config.toml
d_model = 192
n_experts = 256
d_expert = 32
moe_layers = [1, 2, 3, 4, 5, 6, 7, 8, 9, 10]
normalize_top_k = false
balance_loss = 0.000193
init_std_router = 0.013
norm = "rmsnorm"
norm_eps = 1e-06
lr = 0.0143
steps = 3270
dataset = "wikipedia_en"
Below are experts of layer 4 (counted from 0) of a mixture-of-experts language model. Rows are named router (the router's row for the expert), gate (a neuron's input weights, with its number), up (a neuron's input weights, with its number) and show model dimensions 0-191. Each number is 128 + 24 x the weight over its row's rms, rounded and kept within 0 to 255. Numbers have three digits each.
After each expert's rows: "comes after" lists some tokens at least twice as common just before its tokens as in all text. This comes from a sample of Wikipedia text that the model never trained on. Tokens count by the router's weight.

# expert 89
router:146121096119109149167149094116143130138096108149105086099169119145138108129119131096123095139116157135157126107168169133152113133098165181141155130112135109130153155125140133138073130111102097125141139114096113144122092079116163170110111117148131153135110093093134160135103123137123128107114134125133141164151133128121096117120091181122150112140127133092063140100150117121100160122111142155140071124151103145110109159137108139157155090119128127143127154074151100105145115149181179127162157158110087125122150138095089129146139136179128152112148143155152159142116125123083151146
gate0:128144142121122099094053171164106099150187114099093127112197150186113185111111139159106132121106106106160135151119148094105114107099103094136127151135113111153135145137131100158127149117105106104126089130093116127146135118132122118117111132124106162118131124132136158119115130144120121064186079135147103170111125163105125130128094151119161133089118112138138136132163134133142109126149152139118133084123108138107138166120084112136132127146110113142146116055140162133132104140144160155097131081101101137137119161141123175148149136129109129129157114145099148148140127117114168120
up0:104169124113141095151136090158154138100113118155158121140142129169153134117126181087159140125137158116111146116095111091117083127126114117143137114147149123142096133143147085153158089135127152120090148132103137161143172160157103119175138119120137119102145163103125114123149153166122154110060076077127128133122115167138125114124091135143143149092133139121133145123117161152135086134121144109128131104116140131184116163130091186116085117141082103116150120116147075123161103116135117118134120101142092157131136157171118129116147094113156141141095152125088093154141123120145088110
gate1:122156133124100102103161103113153128112132090116146122107093122131118138115137134076125125130123164108126153116104151156145138129181157105140139148122137135117115148143131128096089118168111127131121149123104150127138125157140130099137125122122113131090158170136127166141146191191136145145110133117186121109084119150158108121149136091137143161150146130113086122126143105161111127146152140115129108159123098158150096136154145145130199143115093127140152149124114124133095137184186150118105100142106147121141173163128118114150127125175213155122114147151127189137132091137157112129
up1:146088141122112155119148099130127120117092135176146127089114124120116066161133132145131109130154140138176155108155125144132143134148177153109155085104112093104167103101147134103103125136137136172155138145099107140085119141125147148122156137136112115142105099134137122092118106141140150124087152130115130122130089115120110125133104149169102157103131115097109118098122140106074114128155125171154095131152143090130130121124191128178131081115146156159106146142105140128135147151127123115120171155098104114148095133083091126122118107137151141077091081143140215139125156144111126119
gate2:156097115072150137172134147139133135116118117124135109093177135110137128138142151091097154143124144127158096153136098058136164118117150100117133081116122149114146144167125139114130116178104122154111113108123130118125085117167143165136139123148154118145117143140112148150108105088129141121132140125064173162115127127107139109112143163108107112130169124107113109123117133137138125110094126099158128119148119109132064183143163109130135114149151123133062158124128085106137130139147118079144169180091138131071093130125133116132124101147147115111124182125160159100149145142150125164
up2:134074106145095107110162060123122065090138138154102081153123108117148113106111092154134140169113094184129141139128157088165140127161108171085099109060142121127126089112138142135122082123103155122129122105085109098133123108130117142079139150138114137125126134138170135156145107119135121114058118144158086111133129129107111107131147145145113114081127097136143129170149111144113150092122127136148113112127145190125111148127112149147126123102135109148138127109128119147142116110126121105127108132122134112099112107092153160136150119160125105167059116140110157118145156124116136117
gate3:121132106145146116146135156081141146107127154099165106132144167147095144157132148138178145136131117159116154080112180142138122139064108124096091104144128100087110143123136123128130133147124146102117178124133129131085113107161101108169119133164117097145107125143137085125112109145165143123150112143106148147119131134127111088139134167162147139111160122117155175118141114133152135124103107161148154131156096128145147115106124123131119091132128117118126136112082155132116111129160187137165130150118114075107191125109122105184085136115161124120148164172113151173105143106070128146
up3:148139092122101170154117125125114135137095106149145120088093133130096092151100106144142158105128121101147138166183152188146117132132146113118136117149111158124166139112128150090113080155142142152115161139125114149151109139092132156164142092190144101137154139098122146136131138143141166151106159093150095148157112140107142148139151138111140138111117107171076139153138113139130125124144146151113136114170110078130160109120142157152148106075126157086130141136147090076125135124072126089142144194146134132125106160095118117090102103100100121095152144153119136114122131134120104137
gate4:120122155124113101126148106167105100137123112085110180089156122094174125158145132148134071130117147125138089165147134108113110128119148130149137106114117070134122073146115108152120144100160111092134164148100128142091083120151091107118123103138141141131099128103113158109110079118120092128161095147113139152121128116116126134146122120092134158135162140181121160139110105129161164154106128157104109097116093114147135155066124151130091095135129144116172097104143114175137160145137156107123146117118118119139126137144084145168113082106115137076106105117129122087148104156144114156
up4:135185113131124127104146146135131164133121132146152134127119128122133114165129151133132136094121130125137157111119114157109175132111140109121121163112156113135157104153120143153113154129129100119140121157131121128132115131109113122109156122116088114178089124084102117115143140112134122127119134157134109114141109129117122080182136104110175077118119113104144117091121156133132166140141133184162096099121139137132142125130158196117151109099143123160145125131148157117092096114144120087130136118090120138125172114133087145078172124103152129060091127155103204143102092084064104107
comes after: " to", "s", " and", " which", " who", " that"

# expert 137
router:143128116147112094109136141104119126092085158138142115146134138115109109127108183099154132119085130146143126131083141153096113117151155123105130139105083129116142094099159153119104175125134172101100129146156113150129115167118110161117166167124135101139176135084116159143117090140130117141060177149106134107074084114170138125131149102111120102164150085128143139107119121146156097115092153136123129137099111136097085129090143140128097156141163093130161181148081116123131147118152128131114139151127110114143112156117113114116141094131133118173109129140122156083095148131149086138
gate0:126117144136132133146113142109110141103127103110118142167094129088150160101134124103128088138130129133175133093120099125111124165167105134131141104199122133119129142179101196133143167156110119110140168094105120120138127134169070119133114147161170099143130127101113134116098108108143079134120136149105118109129119091109133144174103117106099135127137112120108114162118116115131123124110189101126172147112175067127145093091091113123146135116091154114122115132148116115113170127110090117135159122095144090163124093115136176104127075152128114150132127124125161122105104127161112105
up0:125119125135176115105153146142106112133115163133147127173102174136106125104155060164144110095162149121099127100101132096130129144101156138149141144125078150115108156100121158108101108173151132109111127107135133134107134114131165174121187157110141141133121144154119175140113139138099139135111099124178133104125103099152147083145114152112121085108139109138095127151121112111127125102140157154144098153140112138079132087139155166118131126134112143118116125127148138104105083114113166144102096126143179151125143120155081101126100098172102125168112075115105113138081139121142170125
gate1:085149087101134111130095124144122147128118119140100098143113141127118140122137088123132137121113172144104128157126133132097079131137130104133097067087087140110127102124115139109128134096136149146132147117116129138127157098122160150133074173131133126122137123162076146078123160097143122107123139135119112065095134162134137100153129079134152145140135155139161117190117083120176138129152136144137101146125133125112121150134120124158069113086171120121192169128096118174125164111128120155159150091121146122105119123082118103105105091121126133088151124145129147133112167141098149103
up1:120150138109116144113137147154117087137148135169106105141092139096084092068158144158139112123130182174121138133135111075160172155118133145181105109125107165113115129102172132137119179145137106138115159091120152167111124132141136118088112123169145149102157133104158132136142128140102150132145103117124101163107116114156084136117138145134104148133125145106119187082123133121158132119126112140168127120132146123165124162122127159150135115154097091141118121116117130140124113088131166184133120152183101143165089144104137143145120127163102162090108100145111125136128182156114135141
gate2:133141128121101151111159115133131146116184083151172114136135129147133117116133127097164163147104122060130129112125145146133121095143129134104129106160125135107167169134127174112122139151126096078133125146120126110145106108179079150161135125123135121125106115093115126111100120156147106153130113177097177133132129161128158132146116086168165129132141120124137115143120145157065105119123095132138157089111111133116111080097110156112161147106100123135190114108095071098141135150122150130145140131081129123142125131123145136118149121097115099171085162141146135128135055132147151147
up2:118093176113127101115152123099154153128118101141163113108122127129127150123127153147161159091108138130114104141172114103121104136128130126140086117149132132135117111132156102132106076131134131096134127154148106094114136209135107128139115098150147115144164102125192088192104155115115103138127140167163159138139130139138152080097134081141133158166156127169130141145131128113111109089133109109116130152120129152110130086137060089088130129103127087144143135123130138133118100102126109171143076162159143139131134098135131136103122101127143112151146086135071164100103140099142135130
gate3:106090130139133099071105162126137115121156094151176154138161122123173138135075147126113089102158154120109095151145157076107096109137115098133117099137104134131109130114168177110143146176114174166098117158098168153156116127130141161153152120111132126131138144095164110102149115107122138145121097124122128134127124127162192151123119164131130146143138119099091134115113121143120126167152094131164142088130134142125151110075108121134107142147123101113110132165112131127122141172136180107121136159120129126103163105149138105143174123157145133157111136104204137116106140158144118108
up3:145184123121165116145137157131097146119132138134100106137091098119145123113087135145114139162156133138097028101117152147089124115106152089155142112138140141134181134111106115107114127122133145102110147105111132164140138139137070147130113094151106131124164173164123112119131129151126147144111093128136106137124148094102131096166126138128117146156174153117096161160129166101127167152139133182146091101154137131141124123142125161143088183138117123114105127140080132126136139107132183121135135092156118168157104123144126153134130091108133135124150145133108103158091118098093166112
gate4:127121095174126140162118123093117140107137106127147153119111116120127179102114132130137151087139161128153163140122107163121107123124144145120168095112110162119108165148135145164145124146145155127145150118119110097139093145120130155124104076093151135075163124117164152099108130176124151098156173120099133169148134171118107152148126087156133139141144140118086169093149142067114113136178147094127101157131132144121096094151122120165170130112095172132144107117136133156126097193143133147138083150132093116090143127111142143105115113161109115143099131186105116136110120128133121147
up4:125152130131059116132120087114165150118111156109105094071175108149135141137123140104136150086122127130155091173149105137129155120107115123104113103149157064140114135101124126112131111122176173117121115151078134160162121118111125160117143142150129146110106123110104073086116083100170130110113159143133127119134109149100121166107154125132101177121117104119160116108116088105126142104161141114119141120097128158078149081124119099121132144156099129116182173145109147112103131112150139123137133164119168106104157130080105141112122110099150126103123134139126112106140126129145130182
comes after: " |", ")", "\"", "son", "er", "e"

# expert 113
router:148157138096124151115166091108156086147104135150151131139143111177149142135132135153117123153137114087137112183152148085149143127121134156115151121091127125093189084130104121121147174146117173137123092113124137100109128127141111149102142152101089144120100120145142130147103126144126118161127138139105132117146149113100087169110145089150131116123160144149134097112119161109127150108085097095175112099124167147130169178148090149155154181148134146118131146110124117107118098119148142130138162120132135064154144167127137109130164143157147145103144122102100182142111092126142166153
gate0:070153133113102125131100135161095151103173144137157149150131116191134131114091129086132111128108160123124174149081126080105134144160160158114126137131122130110130173148118171133157094126135135140122124088114118137148101089122128161149108139179145133123148090125103124160161074091115154125153103101142140131118151119139077153113114109135147101074105144121125133109124102114107182144122118135117133120112123136115100159121127097116144144113155157183115117129114119093164122111108140081106136118147121149146093172150118127104150118120123098158118134146126159131121080140169127065
up0:140127151150124107158066224117118117117147154113082144155130147125123156138126089119131096105154129131113131131131124113174113128149116152128121132116154137096104177154152140093127129164155073116123102093179123112099118080140157135081117134171127120106157118130126125184077110180146100124127141120152139131103168150132114098098083117155106158158153132119106108113126159113152159161123129151119120146137109165120087100150141118107123121143159079113144132173119140122165113124118143134145103120132105145129139137105158130124087068126134140089135121128120110144143134129130115140
gate1:149127098082144148136137145129126110122168151110105099106150143151087103171141115175080110173139107119131117122101113139095141137145147145124160144131159154173143108144111138096092121071119105149118125133161145133128134125128147152088156089122112119117151115092139144147080134085099131125134144155117135141129081141125140116112078087082134171142139108119077087111117121129143170117114152151131095121140110128128161100104129093135114134108129164140143107094140114123097128111155137098086161143163160120133134154131117149140171118174141117128149095158159156168087111132099177158
up1:122129114115151096115069145149127129154093145106133147124135147126185106132122140173110117119155138100125116143119133054148090116178141121123128142136141107087134137161127107110112109139127127149137119108119122133083132107090136140148089141119141169135120173143142108154129137167116160150106144123105121132077114143166159111114110088192150118120138092114155094161107137156107086116135133130138185156150113091093150132176169143151132128107162133094084131159130139073107135140119133124084097136128112128132115133106121135190120130164140105170160129120138156133144134120145168144
gate2:107149125070090145135096096129093100105135174125130100120155117098117112106145117144146100115101145138110098151173113130105121086112160134140123105152103147140143115147162133142148122159119160131147134118129118107076118109131122162131122113119152116131154166134111118129108102087140129149172134166149147111140123123101114132124147144134157082132093125142151158142121125070120139117133146105137102145118139156130153136147135149159125138116131114149133089123101127138189119143113160067082109109123138042099127159149124163139089161123124144150139108103199158150104157131128119190
up2:164096123138099122128113109145099135069150132095114171099142103186158114145093112141153141179144179152081156134118134152136103123154094105120120156151107138143107173140138101080160161115154152139129138107090123098126113079150098150128106112119159104108166124134148110123146144121108115110119105131076124169102092088182149111094166142145132092139111115166127101083146144124136110107121142120118158126144110127111095131168112118140113103132148154106116123099134160132127121118116079127154132120120115112123119131108161146148139143112143116121173137141122109160164119137193096103
gate3:110114121150115170126152128162150075101096128110139070110126117147159096169105131148149138129148153125131102131122152114100093136102132154105132137157128126114122137143157106176111112103096180116110128144133143141150131110120130132112143129127125152108121141104162113108116162132138141166107120098140123145141107128116160146130122119177143126183129146174128122103171151112152111096149134089162114102128141167105107114095082078146149115138132162099188144134103115103137121132118123192130139136153164101134167180142152121144095171143141164135165102133157191157100107159139130131
up3:148130122102131139105170120143142187100156137122111119137129102129155162121096139124128140159143107147140079140165107137096118129115095150116112144121133112154147097111097123137135104130104163114146138153101117130120087119067149149112119135131167123134114112156108118135125179100114120142102178176142130152166075137100134110132111151157100127129133138194114142125154139095142138109092149147148154128101124136114111125108098079147128122123113171136133121057103103176159162121124119112118113110140098108147116095094154094144113140089135111149167156126172137142138212129131120126
gate4:125128061120126096163127105096134133180128157155150111153116124105110104118101134139113094129087130143166060167176154138103146100104163119129119147156160118110151129113117138138116132136089110129107107126120121112116105181137149107086092104125144133134099152087124128137117156139155134117150110125101149121143106115090159184107117110132124114127141086109134094147132137137093155135142122142160098133106097132112136120112145077125214138116134132133113109124133126144105142130144154087143166130121130142139175124144123071112125122128116126144106093104113103095071130124089101180
up4:113144075109132133155144113128135123143161129115131115199125128144115125129086126156087116128115127114109132145106146135090119082077103146109083129167160169149121149136125131138118094140118116118106138156168130136073160117181158123107089114128141088104116125120124128142130166115087144113135115117135104109132114114111088160092116150123104078143093126130129104171130127124154134124127109108120190106107130147111137146133113071130134135078107158128146158136128122106097115071108122134144109123149158116120117083142124148068128132124092136157152080130135095158157131128088084105
comes after: " ", " (", " \"", " un", " con", "—"

# expert 192
router:098164157104118137136149110124112141148118114130133115131143113144135101135076149133096150073132115188121148127150079107121126110115133115165124130102170132170111153107102108148081151129160110103104139143110159146140119104131160149128111110122087124120090128161140135136121120119105136093111105107100093140104119130102156110085121196104131130174089143116111134089170118131131089110141155117114096143125111157102128127118110134123120158084115125126134139137122075100125124110161144130162115129073129118111164094126173158171108151129071116150114115138183120140103093126073142105
gate0:135121133107111146129129139132183142140129155128152084110174134120145175141130093176123123105106109129119119132152131114124181114140101115097147117099115148121136098114116099157142144179112127139112095094138083138185125106126132128123154127133081081117089147111105127120160188152133163079117104126136110129122121129117138124109142095132112116137117129142093150133140125077129127113125199129155132119102130096117077084117130136097144194103115119111161147150123133094097160136135141148127116136112121115141111142166134155145079119121187141118099114118153147119139136092056135136
up0:155131155156099104116157140118105124098162153104164100098134098147117097145143141131126175146132115135104150090097104137096149119104154117104141120132111121123143107123107143091123208138091138125128160107128086126167152166170088130137143135160110127117149123100171144078126138149120110134148121145093147124135155090164146164123139100130117106085106110115108079138126115143105135136127154146081151143145145099099124077093120120134144148127147083124144137137146120123101117132131119090134100155095107138127148153198081158119157146116132092153128170131100091158110137125125089105
gate1:101146116128110108100149156128118087100142128145110114156163120092124129173109160106150166126118100137149171112112114086069140141089123106124116105143182110119120095113130089152071132092102146104174140163120119119124152099166124136097147116113119130093127130088112110068126139106142169131107143182129127134137130165095142110093154132136083146128138117089076058163116141132098119149132163172171137107127086164130156113116097172125136115117122132122140138120114108141118143138134137145145143136107130108149121132119107136119114153155135133129114085132095142095152099141102114156
up1:102158127109090152183125184145153114099097122138111108115122126118123164129158152137154068155120150094128110121104095147124088098140144124129160141131126162101120120113106145136113110131122110153166148117116104114118192140141139145129152114137107166172102160101079118141151132141129094122128128141135179125115157152134082133080116104148126112080173169107146072171123155131093114086125156160135133107178122112091155138156139107161149129147156105115092110124132137125146137116136120127132102118154094120094118102130120089096149091107156150108148124091116136105163127139139156129
gate2:093125112100109113112127129131108129096110108112114156129141079150126115124128061109101169108114128144160124116151094106155166134145103082109126091130127178129115179151139080128080125133129150119103115128090101133113146155130192118101150122103112144137135122150118134113087183126117114152154138164132123128143106105150172091114136145110103130156158092094131167098158160135149112131138118127154107088120083176129122112127111123149130148112117168143157155082135111162115140081157111094117137111115176089121136105113150103126150124094147081123095102133144107111135152133105121111
up2:138120136095122145126150147143146123125131135122095101142109135130136153155130106095142134134102140133114140143138115139145183115133136088144144102140115126107167111077146078150102098149105136130128118128216071151135092124141126137126091130132107123154092107113128126128160093115210104148148209089162107155140104114136161122141130158130166109082121149104150084123119092146139165109101135138145124104153131106093158113124165111132144082094124105101155141101117135095116124154096121122094130135136137134136121146154094134118142104124130140060162126128133124151132122153112121162
gate3:141150122116124099118124120110128157147139120132127153098161102164133097128098102109115163123137107138142122175142120114176123117122115147113136102149129099104149125108125095111119158143089155169129088120121133111134110161119104106151111160156138123160105154167153164135104172078125104106154120100142133127152075148144144121171124127106165190136100092097172137148114199112129098118152121143132184115117111134145149121144120122125127126104090098102203101122109096137171163114130101143107153120153141096146166123127107077161140105111128155117114118126115108163111140152154117156
up3:157105087119113105159126120099093136118145124119112132147134113106106104113117184086097135157145111103160149151107145105110136093154155122152149130143097105152158118094148147128161120119155118103108125146084120091150104112133110166119129086179080162139138123125147141121149130151137133165130158131103073132140109079136126130144132097135155091082170069129117131136123133120109110076148149142147122098097105136139138085100167106147157140158149084084166092114127098156144149093094082147127173124136130128119097105155118136117110136114133103122137128106077113134105143099139131133
gate4:114163140106106145139122105146146147078125114114112139137142120124116098078130133157136152095148068144156110117137125120152145159136155104134136164142124134109116135137110137123095076124114118128132132132099137157121095164140152145143080182139141135127123150081101138090130150115149132149184092167085147172121115152147144103137132093102096180094119166074121103134122120126168114133118155081207128128139087126112133157175105118107143127143094164106132107102120134159157158122168110103102133133098130127108138163149113107151100139124115158148108096151120111135088137117115126129
up4:119113080098082112124124113122146119139151108110189157115129151137162097142127094113124139127119128147136155140155130068130099137129124200134149131122118115108131107168120139095135088123109126110122175107171182146141183158103169127141157151118091149166141132123132090136153116119141040129159089138128119094117140140136116131114126103120126187108124135154124126194143102127121130171138100108151138101111125133125095125120122146131138148121117119128122110112102144117179106122167127147120147148103155153110116114115083130125109175102121113109139109121116112106132095172105088146
comes after: " is", " It", " it", " was", "ed", " are"

# expert 28
router:141143153100123177104138118110157097103137122115111136110150084143105134090146116143121119150158142132123117124128141106114126133135150164137137134147112166099186083115064111148143134148116152157092082108121150113137115108130076136082116120121136103112107109138148142142094161128127164114121117165138119085152153092163072153117149127105114122137153131135106116088111162120117129118101104134110134098120166161083124089144095164150109183128146126147110102129139127087102104125172158111165170123131174090163156149135140173092136143168130159126112142149142136110142094129125147152
gate0:160119085093156114133111137129147124133142095139115147137136129111158134127128108146152098148118162107131085126113126139135155138140140133110121089120097158118098123136138128138134126118132152167097114146153143111138090118122104117068113135130103126119117162121119166089176149151121161163093154107129145123122144098164170086111149060164146106196156085113118102127121115145155102109112108160115124099126120127154114096112139120166152136157127152074120162148109079104149089124088115102106116124120092113153134110100139103140191143078183136153114104105144132150092135151130141127
up0:112145103136127119224153171120124115147116108144125125134128097149131124151117127098182129160119128104102117140086165126131100142114099145153168122112125168101109127128119144135141147101105125119166115174169107122145166122157127125183124128125121174137122136136155113119119092131120152121160140138098153161131136162115142162092144147134140128124109183161111130170139113156115122110089139165105151143122120120094102117139151135150133143141102105127143139088127093106056150185111128130161144164136100092112128151150130115186131123129139135118089141128120130090165153154131183124
gate1:136135129119131155124163051144134097129143157120129159110138188135115164098091107123141135168134081111153092142125129105129084105132069103130125120133117115131131146154146126140109135117166167095111081144104112141121104128104140136108140114117139123154133123131109118107107134178143201144145156134135147107103122079130093077165126091106166086137130151140136100099162111119156160163128145109152133141121139136145132122158078160114128113139091129104130135147117170105092198129165125156133111116140156110127121124119086153140122129140140088151124119108132165126127126121124137075
up1:126118142107142137125116158122106118104172167136127078113129149158140099120110134137152089143108158134128125093143149162122133110128164141115090131165093119162126141131130125116075159136109153134114160062102138126089130125151179122162129129134165150112150155176134112109091156115193160102160076150138145126078166136172100128137095126157098101137148097108101164145107127120124136123149132135100135101157119132111186084109094144094136161121101141152154106145115118133123134104145117153129127120118139076093145109190102126114123144128120150142162129140153163122144131123114123153
gate2:151117116115154142097114141153151128147124118143123143157185089095170147162120165137138113126091115163111083129128146169129131127147133096083114128132088130135133098129155112120110151129137118140126124156185106102155131114121088135152104155157131159084122157105106160118135114120122104124150103179072100116121104166132174118142163165126122129108144058157125108112064098110141132117117141110112159156131082132086143098127120156127122115129112083101092133087104110154124135102076131128132103149131121121135153141143122136177124162121161114129091133104171147110146157141127136127
up2:145125119125172094105127144113128140144105122102134158153126129120165157147138154118164095105130182126167121146132136117171128104134133118095078174116129135128131111144167138103117127114084114105104141137147130087125170125115141102138120148107132161120114110096132137120152110129135120153156136131111119144123097123142163077178159092144116127093113105115145119171103072140148142099148099077133143152134104078112150163159127114150150121111121079113102151131139065145130160093136139107128134124131110113076101101083129092150140121082164106132161127125075110154161175114124124140
gate3:163158114108137120118099131128135088132141135134102122094132134148102179119109154169122121145138116082091090140104110086152104143138141121165128153129112148125131110095124168124124126146098138115112086122134147112142116151156144145122106158136137080173106132122126119153139161165139144132121128151158141178112131147142101146130171115112138113174145158127181092114101125185172124135114112167147100129089154146118109114150131136108127109176092115128198137131126100100150118175138116095135161151161156114081141138129118129155110087127096140130120168144135132130123065118126078161
up3:134169123091142146121180111124098137146121110162146128116144099106142134148118117125129130060096136107181118132089115138114109163115104130131151089107120093154122150137137140127099125091097105147131129175156099114153148144126141080113142141144140151126134104127136155108138155141161108144129111153101137116122128117142146145149094128145114124078156101140104107214125125115104156161155139156074178105153157150161177110106146121111090136132139099134098134133135155130094163114133158167132126154088141133099094138163123096150099109139186128132140110095080134117112156111117149126
gate4:143161125135092128169095156102118073121154147112131143148180109124137134170141096067103167094161137152109115133098139091110160139106100177092117118114154119128144066117147118116133122107094102105079151121138121122089151061148121127137103138128072141132115103148101144126131145119142147125111124141120132145137166133138110131116121106100115104140122120166120121113095078188136147124175109109160119115120121160119142081139111127155168140142126073124134121094127123106139155116102111104109114164142144126088124128136122165128108171087113139114080123128164153125132112140124146123
up4:173097104134139132155111121063143131126125128107127133107156148164148149124127134104070125147138137160092126098128104107154097114147060122126114149138123114157116136105095154125132125121066085130065142140099151130117130111125152073098115119134090125147082129116153119113150117148162171131132160073153111137079107107101126087135143079142125132162134092099140153162111102137108165131132130097167141121127126103117093117163158135099123126146093128129163125140143146148155150120148137126133130145186117083121132120080115113153105157098105110130151112119103124112152154132135100116
comes after: " ", " \"", " (", " a", " c", " b"

# expert 180
router:118110131111139101118131119116154130106072150159190147152122160107100143179119137078126096099144169126110142116082140146086093113150142124095123105109088140120128100133153146133104152102088154148138137107142143154105171128128130140119164131123128100173152154162062114125150097131127143150107134117108161097106117176162155144114156155123138110098107118107175136149169100134154132157102134122115142147127141152070133128107121130137099130144176127111141144142158084141117118153176146145122148123083136105123124135113123169131155108152080126150149145118109109096101152120105128163
gate0:123156151132137107100168118098110144107096130096123159162138161102124105121106133098144153089146156164108103168117144133103124149185135131092103107135098111148145127148125094180157089119116144140116107122139107143160154109153094102131150128165123146155088151148107140144122107085157131077179135120141115130116169101136107113104138132088120097133091112147114118122098133122167138130136131122112128095155170169138145188113113138178135153099147133130151115074145102141145129112119112122110146083153136096154175157100100148114144130101132143121113135135119158169139078102119130168
up0:136173160118064104167141095104133171144119119091124085087133080132166111136154138118115127146114138163168123122106118098139136183113090151097165122141117094140194114128091095126133097104123101158127147127199140124157123123151146097115149162146116124134123145120089150101111095128165139133139143117104135130151117111115152128166131080126114125125143128142100113149128130142130096159102112124124165113138155105177151087109136134148137129138158128089124167168131131116117157121124141113148132110131118158139140139099056110118114092150156121083125162091158139130142119134130102144
gate1:145129122137119155127179125105105120068132158130104148170064131190135126127140105117122110134162151107122126116057108112109132141107112099142112079112075093076177104146114091132109148153122136159141160160088106108115077119126122154155099091119136137127136152093123149128113134113116125135134134130122108161098134123117089162137130132116132136163154106129129157134138126097144136125136084114173161133123128121145150100152107144145135147142064123107184150156110147121117089084133125149095147138104118105100104139108154139117103120158161125168152115129106122127175101121123119116
up1:153096155121150116088138149139099132154127134087128133115131124133098170089104085121128120157124106090069176189168100124151134146151178120153095130120156148118086159118103172120143114135157173109148141138144149110094118114160138137140108130110086148112150122137132135149131145077111145080133172143120173152145146167163113130148142135154150116131141151091126119137104111142133103153155093123092107115134119125126129107126114120134150093135165125149108088170181114138161128161108100116111161129153144099110140116116141132145161154131103152137081153134137118094095163170138106132
gate2:134128137099135151135135129177162117110129125160167063085162117161124104149142140097131103102161113128161160151076096137097153095134133116150057116145126144132167119113161176156125138103082129161122121093096125149147150097095107155138097131121123155131133078120116129109149143134128118119109142110123112137101106142120124158163077128104142162154120131061127145157130106100150139125122118108144093142096087149131140132115110151140152093139154095098149130132152133103089152110107126118120170134096093137086098129142128076127111173145117133118180151139102142135117108124130133128
up2:127127153171136121143131160109146089133086113119124188125089167102154127102133126091116153135150085086130117131119149164135158125153121143109152162157160135155112125146125123131141078109141116123075132166121147130135164175141154129121156178148121168126110135111104131125153097140087170128114098127162147118153136141117120122111179120165156119108124102120129140112136109153113129120123122158130142164167076117123142114118133105143138142150155114126070124105124091106121108149087108098149089100118119112177165111121096180109123096086105157141092106103130086151101140120127106107
gate3:116123082118156151114118140168143091105130139132111159135157124097114128099126110089129139122106165147096152110100122127168149090112078130117170147153132146132129138083152160136111125129085115190103126112118098146136128099128137128094106151103152107121128139119174136138126080139111135108148140111076133140092119128131152177164169120116132154121123120112132150121106135129133128118095100147134054106140129122111107071104104125125116089133109070119123145121165120100122130131121122095113127094102068105133139146094187158132137112152159161110124118142105140156177163116169140125
up3:127134133156116138146134140109107161133117111157174159114115134133150156140104133099153102151115108114097125128164127146154165155103144121107118127120116095143103130128096149095102116072149174104098144134129135158140120143104128124156146136158062058114104154160083102107138131091122162098085123118138112109115127175159088134118184156173132107107118118149129072139120116130073130114139129159107136106167121095087142146158121109137137118107147155094132093145115100148148094122118103106163087112138095180150100099118112122125125112111158130109104132142117114155093137155126138147
gate4:139090154134100179160160165135121132098119137117113157110128151179078132136108111128126110112143078176149151162123132133151124158149147105150190115084138121124139111104160120124147117139123124150122139130122122115108100076126116107138134135169114111145146151097129158164075206116122109157128138120148135153124109127145128108091130100108100076130082129076129120107108112147142134121151150106142120166131111104114140101138149122099165129080149129110154111123152101153164121072164140144135153138151116101169153134082109138144092130125072132101148131104124149108126116106131119118
up4:146118142155104109135157145123134100154137110132093126110087126160160128103104160127084132158113101096134123115166125158134080140100123104090119112133156101163141133099108141090162095144167172102174121147122148120120168154111108158163157123130039111134139123156135067144121146109105147168148113139125088139155153160159129108135115115143145129137112113141110075128116176114117137155098129147119163129138105130133141139142118107105133130077099116144125141117141064126126121108116112132113120153090137140124151113132088071144148100080130144120091134140126134142091141167115097129
comes after: ")", "0", "%", "3", "4", "5"